{
  "balance_loss": 0.0125,
  "lr_router": 0.000684,
  "norm": "rmsnorm",
  "tie_word_embeddings": true,
  "learning_rate": 0.0107,
  "batch_tokens": 131072,
  "train_tokens": 522100000
}
Below are experts of layer 6 (counted from 0) of a mixture-of-experts language model. Rows are named router (the router's row for the expert), gate (a neuron's input weights, with its number), up (a neuron's input weights, with its number), down (a neuron's output weights, with its number) and show model dimensions 128-191. Each number is 128 + 32 x the weight over its row's rms, rounded and kept within 0 to 255.
After each expert's rows: a language model's description of what the expert responds to. This comes from a sample of Wikipedia text that the model never trained on.

# expert 15
router [120 135 164 131 121 156 131 117 103 130  60 104 103 155 100 109 117 155 121 157  97 143 174 123  78  79 139 119 103  81 127 138 144 145 132 133 178 124 165  88 134 151 147 149  97 130 107 190 118 173  87 128 108 167 140  80 181 113 138 159 122 120 176 159]
gate0 [ 82  91 149 126 125 131 129 124 102  97 129 113 155 107 153  96 122 146 117 140 134 125 140 105  82 207 125  77  93 133 109 131 103 124 220 154  93 143 155 130 102 141 140  95 162 102 106 134 153 130 112 185 124 156  87 158 131  98 100 133 110  76 194  78]
up0 [120 106 106 116 129 109 136 146 111 128  62 115 124 149 128 185  82 144 113  91 129 154 157 116 151 133 155 151 134  89 111 155 116 116 146 131 108 127  91 112 139 121  74  94 119 141 101  49 123  83 140  88 200 121 154 154  90  60 116 115 167 134  90  85]
down0 [168  95 128 162 124  78 104 133 160 127 110  98  69  72 170 146 149 149 179  90 153 148  93 147 135 145 123 136 184 145  76 113 119  87 130 199 174 163 104 141 110 145 101 181 128  86 112 118 106 114 146 138 120  82 129  98 158 132 167 135 132 126 144 130]
gate1 [ 39 102  86 148 136  96 112 134 102 140 123 112 130 128 140 168  88 141 112 174  87 104  68 128 111 134 162 128 160 131 133  68 137 111 113  55 101 134 161 141 131 143 103 126 139  60  69 141 126 150 158 164 135  50 172  46 204 103 107 119  81 134 188  84]
up1 [106  89 143  84 136  75  80 107 146  90 114  26  84 127  99 140 142 158 143 152 108  26  62 105 116 136 155  29 112 177 117 142 146 159 132 145  81  88 169 126 129 181 140 108 132  93 152 140 164 114 146 135 108 162 167 136 120 125 124 187  85 104  94 138]
down1 [193 128  65 127 128 111  97 123 156 112 138  86 151  89  77 135 120  90 161 138 107 151 154 113 118 141 121 126 192 160 148 123 117 131 101 141  95 127 207 167 158 138  78 120  84 119 103 177 106 132 169 155 130 122 185  60 154 159 110 113  42 132 139 149]
It responds to: Ending pieces of words such as -s, -es, -ons, -ics, -ism, -ically, and the ″ mark, plus stray bytes inside Chinese or Japanese text.

# expert 41
router [139 153 119  95 132 161  97 137 124 115 113 106 139 140  82 133 173 122  86 151 112 126 107  97 127 116 134 139 119 102 103 159 141 180 108 135 157 142 166  70  81 151 148 163  89 160 158 133  92 155  71 129 113 111 123  72 108 115 133 176 115 112 139 142]
gate0 [151 140 111 103  91 122 124 118 161 194 146 148 124 102 130  74 189 141 119 112 125 125 119 137  94  80 164  77 168 136  86 140 118  90 126 165 109 112 163 172 107 127 140 145 127 140  70 141 142  69 197 165 144 152  99 109 171 150 164 154 101 112 113 122]
up0 [112 125 151 105 152 184 121 178 131 129 112  83 149 145 124 127 124 144 154 144 139 112 137 188  62  93 130  91  70 148 120 109 132 149 166 160  97 106 118 145 129 130 139  76 160  66 127  62 103  70 172 112  87 128 155 110 112 150 118 103 125 122 135 162]
down0 [114 124 110 121 122 137 164 144 110  67 163 109  63 159 153 133 122 129  97 137  94 103 165 137 120 136 112 217  47 113 157 126  86 113 164 124 115 108 176 170 138 200 106  99  60  86 171 109 150 137 167 136 119 155 151  80 118 116 154 164 139 105 180 141]
gate1 [125 164 151 133 110  81 142 146 124 171  93 135 121 109 155 154 125 106 127 107 141 147 121  88 150 135 141 102 158 130 108  86 112 182 171 119 101 111  95 119 104 140 129  90 118 135  86 147 165 187 142 138 178 153 140 126 137 167 141 168 146  98 189 153]
up1 [163 173 224 144 125 141 160 166 133 123  98 102 128  90 115 107 136  84 182 137 142 111 129 140 173  90 113  92 170 115 126  85 193 159 135 157 104  99  78  89 125 122 111 115 163  87 130 108 116 206 123 127 155 145 164  93 155 211 156  88 175 115 166 111]
down1 [228  93 110  89  97  85 167 104 155 113 154 164 225 120 175 155 138 147 124 101 117 109 131 121 157  75 169 129 108 138 118 167 106 132 141 125  54  94 150  32  83  83 145 143 219 208 174 132  95 123  70 174 137  61 128 105 107 177 149 124 134 122 124 109]
It responds to: Prepositions and conjunctions such as of, at, as, for and because, often after served, used or to.

# expert 24
router [153 187 149 104 170 144 143  77 128 122 123 133 102 123 112 115 149 105 116 183  79 133  90  81 151 102 108 167 108 108  92 153 113 100 138 162 132  46  90  72 140 155 154 108  94 163 139 146 115 129 102 125  80 166  77 102 119 111 120 181 159  94 138 146]
gate0 [149 175  94 217 120 167 113 139  68 152 129 102 189 102  92  91  83  90 128 116 148 116 154 124 102 161 124 126 136  91 138  83 146 104  83 104 154 128 164 112 142 118 177  83 134 118  81 111  91 120 127 132 100 108 135 121 116 152 133 139 109 112 168 192]
up0 [144 153 155 115 116 173 117  99 116 106 100  94 129 109 127 181 162 143  79 188 140 128 145 148 138 152 190 103  81 131 113 117 109 119 109 118 102  99  61 164 125 152 149 124 126  93 116 114 127 165 181 127 155 149 104 144 165 154  84 132 120 166 163  75]
down0 [157 114 126 146 184 111  93 139 153 176  97 188 129 121 131 124 143  95 111  93 124 137 156 111 126 152 149 176 163 163 176 152 131 109 113 152 164  94  82  83 120 122 147 154 139  83 150 164  80 104  84 115  86 173 175  94 106  90 116 146 123  93  89 163]
gate1 [128  84  82 151 167 134 117  87 130 158 143 136 166 140 151 124  90 150 143 113 140 121 107 136 150 116  75 117 133  90 152 145 101 144 156 120 147  66 138 127 142 133 120 172  74 160 134 176  97 148 168 131 197 152 131 128 162  98 117 110 124 169  67 203]
up1 [ 82 143 159 107 128  74 127 176 102 138  57 112  77 128 164 144 169 107 159 118 128  94  64 119  95 181 123  61 159 137 127 152 140 140 156  28 187 127  90 136 143 112 102 132 125 215 102  94 133 129 166  95  82 125 152 144  87 110 126 103 137 102 128 150]
down1 [ 96  94 143 138 219 190  97 160 116 100 124  72 138 137 107  84 111 140 125 150 112 126  94  98  52 116 136  82 129 101 123 102 160 167 174  84 159 144 117 116 163 143 133 122  96 105 167 168 161 133 132  85 125 112 120 190 118 103 160  73 141 120 107 123]
It responds to: Closing parentheses ending table values and measurements, line breaks, and short mid-word pieces like it in Citadel, i in Audi, ft.

# expert 19
router [120 155 120  81 152 112 151  74 116 111  63  99  75 171 158  88 174 131  98 116 125  95 169  98 119 112 127 144 116  62  61 212 162 160 113 160 148  88 127 100  92 146 176 194  83 143 124 150 120 163 100  75 102 162 120 139 154 133 135 114 170 146 135 142]
gate0 [ 77 136 161  88 112  92 135 120  79 130 128  85 119 148 128 121 101 127 164 113 136 132 144 109 121 159 125 158  88 131 111 178 133  88 158 109 119 178 155 104  90 187  66 210 131 120 134 160 108 156 126 124 139  82 102 119 124 128  89 182 140 137  97  68]
up0 [122 105  69  80 127  80 141 158 108 126 125 107  95  66 128 210 200 131 156 136 124 146 131 107 142 107 142 204 158  93 111 102 145  95 123 141 101 118 123 114 120 120 119 181 166 127 147  86 159 146  96 104 128 169  93 122 121 188 123  82 135 137 161 159]
down0 [ 92 142  93 161 163  91  71 128 122 136  83  44 102 125 126 105 113 129 168 152 136  70 151  85 144 128 140 142 149 124  89 135 153 150 118 120 156 175 138 112 133 125  79  66 152 115 132 153  82 127 127 115 132 149 142 112 161 152 119 129 103 107 128 174]
gate1 [ 85 194 133 118 120 120 136 132 155 151 157 101 112 171 137 124 176  83 110 136 131 116 141 152 165 160 164 125 131  93 116 209 145 144 118 144  86 119 131 126  58  90  99 141 136 161 119 162 118 118 155 154 103 177 110 117 127  85 177  79 104 143 102 149]
up1 [118 127 142 130 141 171  90 118 210 142 132 200 170 144 119 146 199 153 128 129 103  78  95 193 114 123 213 104 123 157 109  75 118  80 121  98 158  85 184 153  87 141 161 108  99  97 103  84 117 137 123  82 147 164 113 127  85 121 126 155 171 109 171  78]
down1 [165 160 151 102  72 205 159 152 153 136 109  96 143 161 127 115 143 123 129 181 127 155  95  65 180 147 136 202  77 107 174 149 101 103  93 105 146 190 138 116 127 164 171 187 108 180 140 112  69 147  99  86  98 150 151 118 151  96  88 100 125 136 119 163]
It responds to: En dashes in year and season ranges such as 1976–77 and 1961–2004, plus years and other bits in discography or filmography tables.

# expert 33
router [196 129 160 130 169 102 139 143 152 122  74 142  75 136  97 123 183 137  91 132  97 164 131 137 130 143 176 164 100  98 115 115 142 196 143 190 178  41 128  73  99 127 180 167 101 118 135 149  53 140 109  89 118 115 112  55 177 149 132 105 190  85 126 149]
gate0 [ 93  93 173  76 184 139 120 134  89 155 104 112 131 108 133 149 202 146 113 165 120 171 130 147  87 168 126 147 136  77 109 112 140 131  78 100 106 107 114 119 138 144 170 135 146 114  67 170 176 127 171 155 104 126 197 135 156 171 157 130 135  96  88 112]
up0 [ 67 109 130 105  99 124  80 141 180 113 118 145 140 157  79 127 103 107  97 153 133 118 129  52 176 141  91 119  67  46 136 181 147  96 131 174 158 168  89 164 154 102  96  92  77 106 102 114 134 134 146 168 136  77 124 148 126 128 128 207  25 164  45 166]
down0 [ 96  92 120 147 173 171 139 140 193 150 108 120 146 108 147 164 157  85 119 134  68 124 141 154 118 120 138  42 122  96 136 177  78 172 120 128 138 114 138 115 126  81 164 181  59 150 139 109 125 151 110 116 119 171 200 178  77 144  91 104 134 162 144 144]
gate1 [163 111  87 127 107  97 103 144 168 113 136 132  75 158  97 103 133 157 113 142 146 126 123 171  97 130 167 129 138 166 103 116 163  99 138  96 130 112 127 115 143 135 167 108 132 196 139 129 152  95 168 132 128 103 163 107  91 123 139 103 131  71 173 165]
up1 [ 98 128 118 131 208 115 159  86 100  87  99 106 121 137 154 136 126 128 128 115 125  53 123 130 116 126 131 155 184 127 146  96  97 104 116 148  99  96 111 129 144 106 139  92 129 116 148 107 104 157 106 171 167 120 121  79 143  87 156 181  75 115 124  59]
down1 [130 151 194 134 141  89 152 104 105  90 115 162  78 127 154 126 136 137  97 107 171 151 117 193 165 131 128 138  83 107 105  88 109 165 179 199 106 155 126 100 136  98 100 108 111 139 131 177 125 186 142  79  92 123  71  77 139 147 111 149  97 127 135 142]
It responds to: The article an, sentence-initial He, short word pieces like il, ot, ine, and decimal digits in coordinates.

# expert 42
router [129 104 103 103 143 142 169  57 129 108  47 137 124 138 187 111  95 159 117 137 160  72 124 103 142  98 114 133  86 119 130 155 163 127 112 209 133 109 124 111  98 127  92 136 123 190 199 126 115 133  90 148 106 116  91 109 128 125 149 118 138 139 182 130]
gate0 [139 150 119 110 182 157 207 138 117 148 150 166 121 136 142 106  97 101 169 109 140 200 128 141 158 123 119 126  80  98  96 163 174 147 188 182 129  78 145 105 119 103 104 131 119 116 135 111 192 164  76 151  82 137 128 132 164 154 174 117 152 103  90 123]
up0 [239 197 171 178  91  78 123  99 167 138 166 116 132 121  34 143 131  84 174 155 114 117 116 107 155 133  89  71 118 147 132 235 138 115  87  72 115 148 134  87 143 140 132 115 137 138 129 122 174  26 139  56 115 179 175 148 194 112 127 137 141  81 141  98]
down0 [111 158  96  83 152 141 153 122  93 107 138 130 118 162  95 101 118 143 137 157 129 105 191 220 131 128 109 139 178  90  74 108 115 128 110 127 130 152  82 102 144 142 128 101 129 148 116 136  93 130 122  98 109 141 109 121 136 184  93 155 160 100 151 146]
gate1 [145 148 162 140 113 122 117 116 195 197 107 119  93  64 139 144  95 123  84  60 130  89 121 102 167 129  84  45  96  87 178 117 184 185 117 101 129 130 101 141 169 144 138 129 128 116 133 140 181 188 127  36 122 132 138 138 138  73 110 129 177 130 133 133]
up1 [132 149 137 156 141 156  84  98 145 112 118  90 164 162 140 101 134 150 155 138 109  96  90 134 158 126  99 160  70  99 124 171 141 159  79  98 181 109 159  64 101 159 129 104 113 105 164 120 100 123 170 122  67  92 110 171 142 120 121  99 192  99  54 134]
down1 [199 133 155 191 111 117 138 107 119 114 173 112 152  78  82 140 194  97  74 115  94  90 105 191 105 182 154  92 127 100  91 104 106 177 100 122 148 117 155 114  63  68 127  77  91 111  74 116 138 103  60 116 103 129 103 140 161 150 126  98 166  59 127  79]
It responds to: Closing === and == of section headings, table divider rows, and words like footballer in sports and career articles.

# expert 0
router [135 191 111 120 123 215 144 117 127  87  94  86  96 114  90 140 153 156 103 142  76 129 189  90 103 125 139 158  94 106  84 162 125 119  67 163 151  76 151  71  63 165 114  99  99 169 125 145  89 147 100  92  59 151 129 122 147 102 166 157  97 132 137 134]
gate0 [149 108 161 176 136 185 163 124 155 139 128  76  85 118 152 136 167 232 155 192 124  79 181 131 188 112 154 167 124 147 147 127 119 147 172 196 127 115 136 181 111 131 162 192  73 103 163 153 117  86 149 103 137 129 107 125 116 142 149 132 117  71 147 143]
up0 [ 78  98 134 116 110  94 125 120 148 156 143 131  81 121 227 143 131 137 148 128 111 149 173  95 142 148 105 121 199 145 131 118 136 168 114 150 129 135 128 119 151 162 141 142  82  63 125 115 108 184 106 135 166 111 162 118  91 113 194 141 138  91 221 115]
down0 [ 71 179 192 139 123 171 112 138 143 124 149 108 152 115 121 172  83 151 119 122  99 166  88 113  65  77 152 210 173 116 140 135 104 152 113 202  96 131 121 141 121 207  98  80 177 181 125 162  93 118 154 107 130 180 129 159 153  57 141 115 174 146 136 179]
gate1 [116 119 128 117 158 142 114 143  99 136  95  63  98 113 108 164 181 105 151 139 140 143 107 102 152 136 115 170 140 132 121 150 108 138 115 116 135 144 142 117  86 126 103  86 143 132 156 149 170 106  95 164 147 136 117 118 131 115 122  75 117 137 151 148]
up1 [105 143 123  93 128  86 127 114 128 109 169 167 144 160 127 147 134 110 126 145 141 100 109 106 121 136 151 132 140 167 116 123 165  90  94 143 168 139 126 129 112 133 143 162 151 137 115 169 102 136 130 148  93  94 101 168 104 161 153 160 146 187 180 134]
down1 [124  91 131 129 141 144  96 112 169  89  95  68  88  78 146  95 118 169 125 128  89  97  95  79 114 129 137 160 123 129 189 143 144 160 159 142 123 139 134 137 136 110 136 138  46 176 188 176 104 150 171 118 161 122  94 102 145 166 144  97 134 108 134 114]
It responds to: Prepositions opening time or place phrases, mostly before years or dates in biographies, such as in 2020, during, until, By 2007.

# expert 32
router [163 102 174 126 125 165 146  79 123 116 123  82 101 116 119 116 102 152 128 168 129  92 141  98 128 110 114  95  98 122 125 110 118 129 104 131 139 101 177 101 121 141 163 173  96 174 132 149  85 151 110 130 116 148 130 118 153  86 123 114 164 102 143 198]
gate0 [125  98 114 135 150 108 162 138 136 169 100 170 183 186 140 105  96 125 132  90 100  91 104  40 135 134 173 127  80 187  78 103 170 143 109 101  78 136 135  97 145 152 121  93  95 135 142 104 146  64 174 125  80  90  60 127 111  60 214 199 155 119 137 191]
up0 [127  94 142 205  92 163 145 152 105 109 166 146 109 119 124 117 111  86 113 133 117 163 151 157 130 111  69 145 109 132 106 176 127  56  89  90 171 141 121 144 128 127 166 173 127 182 117 182 127 138 133 103  89 165 228 132 145 174 116 143 163  94 151 145]
down0 [124 176 171 147  67 141 157 115 117 154 105 142 115 123 128 147 108 111 168 140 140 150 176 139 103  64 150 146 132 139 118  90 121  69 110  75 160  97 160 142 136  99 103 144 140 123  82 118 103  81 168 121  90 163  56 103 146 171 165 101 124 110 208 130]
gate1 [164 129  98 155 165 225  92 120 139 108 103  92 162 145 155 144 153 151  85 127 158  67 142 155 134  90 132 106 105 100 195 111 129 152 166 140 153 141 111 105 141 111 114 119 127 136 163 129 174 156 113  44 113 119  66 179 177 180  81 101 174  94  86 150]
up1 [130 148 153 130 137  74 144 133 139 163 116 129 155 128  93  60 144 112 136 118 131 158  86 159 135  79 120 103 164 143 178 146 134 109 132 144 207 139 130  95 116 104 143  55 198 148 171  95 118 106 141 141  56 151  97 117 138 105 127  85 135 133 166 138]
down1 [168  95 121  64 119 114  34 124 110 125 130  67 106 117 147 129 173  97 167  99 143 131 121 159 173 135  78 122 157 163 167 119 134  82 120 134 108 113 141 157 156  16 143 195 136 158 174 156  55 131 107 108 127 118 102 162 145  67 124 132 161 144 142 147]
It responds to: Forms of be like was, is, were, been, and adverbs or nouns after them, such as entirely, completely, people, children.

# expert 2
router [ 84 145 170 102 151  95 146 150 202 116 105  73 121 145 147 158 134 116 106 165 103 103 169  85 128  96  90 129 111 139 129 144 137 154 122 157 182  75 168 152 121 140 201 215  75 147 129 142  67 164  57 187 112 126 144 111 129 107 189 154 149 121 151 135]
gate0 [141  94 139 122 153 112 136 148 100 113 117  75  55 179  91 115 151 101 150 194 123 163 166 158 119 152 140 152 142 102 116 136  82 167 107 130 185 103  90 112  93 137 137 238 197  90  94 107 152 171 173 159 169 116 145 159 126  72 152 139 127 196 126 128]
up0 [139 111 135 186 136 130 161 102 142 115 102  73 162 167 226 141 105  60 151 103  81 135 105 118  90  83 142 190 161 153  69 121 168 155 158 175 150 103 135 119  99 173 128  89 121  98 182 137 123 183 120  94 126 129 147 139 115  97 136 157 179 103 103  91]
down0 [140  88 135 135 130 157 135 129 158 118 118 135  67 128 120 139 154 151 113  94  73 111 179 151  70 117 102 145  80  71 157  80  86 110 155 172  88 125 133 119  63 123 110  86 134  97 135 133  85 147 170 152 162 150 102 129 153  89  43  94 111 133 116 131]
gate1 [ 62 117 104 162 135  98  89 176 128 104 140 109 112 134 128 147 177 163 125 152 158  53 163  95  81  74 150 165 150 133  90 123 138  82 137 138  55 146  83 180 115 119  71 138 161  91  59 127 213 153 107 138 108 191  92  67 153 119 143 111 176 135 181 181]
up1 [131 150 169 122 104 136  91  96  97  95 177 157 156 126  96 170 130  89 137 146 121 119 135 183 106 152 192 134 100 131 132  95 125  93 145 140 121 141 155 122  79 121 111 157  45 157  87  91 167  98 145 193 204 122  83  67 131 148 139 165 133  84 184 101]
down1 [134  91 116 179 160 153 137 176 124 170 145  97 149 120 143 146 139 157  96 124  84 193  74 120 145 124  96 137 190 144 130 100 140 140 142  59 113 128  68 116 145 146 147 143 138 121 118 139 149 128 100 160 103 165 134 117  74 130 122 111 132 162 163 148]
It responds to: Compound hyphens and dashes inside words, as in rogue-like and semi-final, plus the articles a and an and prefixes like un, sub, non.

# expert 17
router [142 211 154  78 147 157 146  67 139 107 124 102  74 169 120 173 154 183 135 121  87 118 148  96  90 131  88 129 109  92 106 140 135 222 108 164 159 128 173  92 114 145 143 178 113 157 171 113  96 115 120 114  78 138 125 106 168  93  54 142 109  83 193 151]
gate0 [140 118 112 101 138 126 108 160 127 138 127 165 100 167 128 101 136 124 148 167 124 120 102 108 118 138 184  87 117 120 145 127 121  96 124 117 125  95 107 155 121 135  82 144 164 170 159 142 127 161 118 173 106 125 193 172 104  75 129  95 162 120 121 135]
up0 [158 153  97 105 190 113 101 127 105  61 187 150 101 175 135 159 133 134 110 103 117 104 102 100 159 117 147 102 110 130  99 139 108 136 137  49 115 149 130 133 134 151 137 126  67 130 163 164 120 145 168 136 120 158 108 184 155 182  89 115  76 139 182 159]
down0 [ 70 133 115 114 108 211 141  90 145  85 116 152 120 134 122 153 153  83  86 100 121 167  87 168 193 145 162 136 127  57  78 134 127 121 151 162 119 164 108 108 136 133 116 130 141 153 120 127 103 136 151  97 140  61 145  87  90 170 164 171 146 134  87  75]
gate1 [135 139 155  74 124 117 138 109 151 106 163 130 123  73 122 144 130 107  87 132 123 154 199  89 144 147  90  96 140 118 138  67 116 101 136 142  78 127 105 127 121 107 179 133  85  94 124  72  67 114 210 149 112 128  97  52 125 113  92 135 124 148 180  77]
up1 [118 169 160 132  84 106 145 166  69 154 113 159 194 142 125 138 135 137 111  75 130 103 145 122 140  88  73 124  90 141  85  82 174 192 175 141 172 118 117 137  99 117 105 158  92 106 176 123 158 102 147 122 117 155 110  80 122 108 111 144 201 183 177 145]
down1 [ 79 124 163 116 190 182 185 130 122 100 146 108 119  74 176 163 101 114 149 110 103 125  78 142 155 138  59 121 152  97 161 103  70 138 136 102 126 162 226 108 129  49 125  88 124 119 159 122 151 141 118 158 104 108 184 151 100 149  94 124 115 140 141 118]
It responds to: Pronouns such as which, it, there and who, place nouns like station, school, Church, village, and the minute mark in coordinates.

# expert 5
router [153 142 104 118 162 146 157 122 126 152 124 105  90 106 104  78 150 113  87 147  62 106 140 104  62 125 107 183 117 115 119 136 135 153 160 149 143 176 153  91  57 137 146 178 120 154 171 155 105 138 133  88 104 123  94 146 147 124 155 167 185 113 160 173]
gate0 [165 118 175  88 162 138 156 111 203 149 119  57  94 121 141 146 128 165 115 157 146 181 165 131 106 179 120  87 203 128  94 152 152 138 122 179 106 126  84 105 132 162 135 115 120 104  82 133 109 102  41 125 161 180 194 133  95  82 112 124 153  91 108 114]
up0 [105 178 126 103 146 121  95 174  94 155  57 118 158  95 106  54 117 113 125 148 110 114 125 101 141 106 150 180 132  99 198 162 149 182 106 143 119 101 115 156 124 124 101  76 154 122 117 127  68 113 140 101 112 162 174 149 167 146 148 147 167  93 107 133]
down0 [111 144  59 106 164 120 147 188 111 153 155 168 141 113  69  72 181 185 143  66 142 160 165 164 116  67 106 122 117 153  92 168  63 152 151  68  94 176 135 128  72  88  97 104 157  67 111 125  73 122 114 116 108  73 172 106 142 153 147 137 108 115  91  91]
gate1 [ 76 143 112 156 157 146  99  73 133 160  74 153 108 110 171 119 156 126  24 184 140 132 114 113 148 140 107  92 207 102 144 161 144 144 126 199 113 110 118 178 132 101 128  86 155 188 144  97 122 155  76  79 152 131 107 120 119 143 167 153 132 168 127 101]
up1 [117  99 179 131 186 129  82 241  70 124 115 109 117 141 140 136 145 116 128 118 140 116 149 142 120 133 116 141 141 153 147 135 175 154 167  88  93 131 117 120 160 132  76 146 162 134 109 127 151  58 132 141 112 163 138 158 156 193  86 161 144 120 180 105]
down1 [102 240 111  88 125 170 196  83  88 190  81 160 119 112 136 112 138  83 210  62 126 132 123 149 141 109 121 100 134 122 121 125  68 134 156 191 106  80  93 123 160 147 145  54  99 117 130 176 184 168 170 123 123 119  93 119 132 139 115 158 139 153 173  94]
It responds to: Past-tense verbs and verb particles in narrative prose after he, was or and, such as won, released, took, merged, out, off.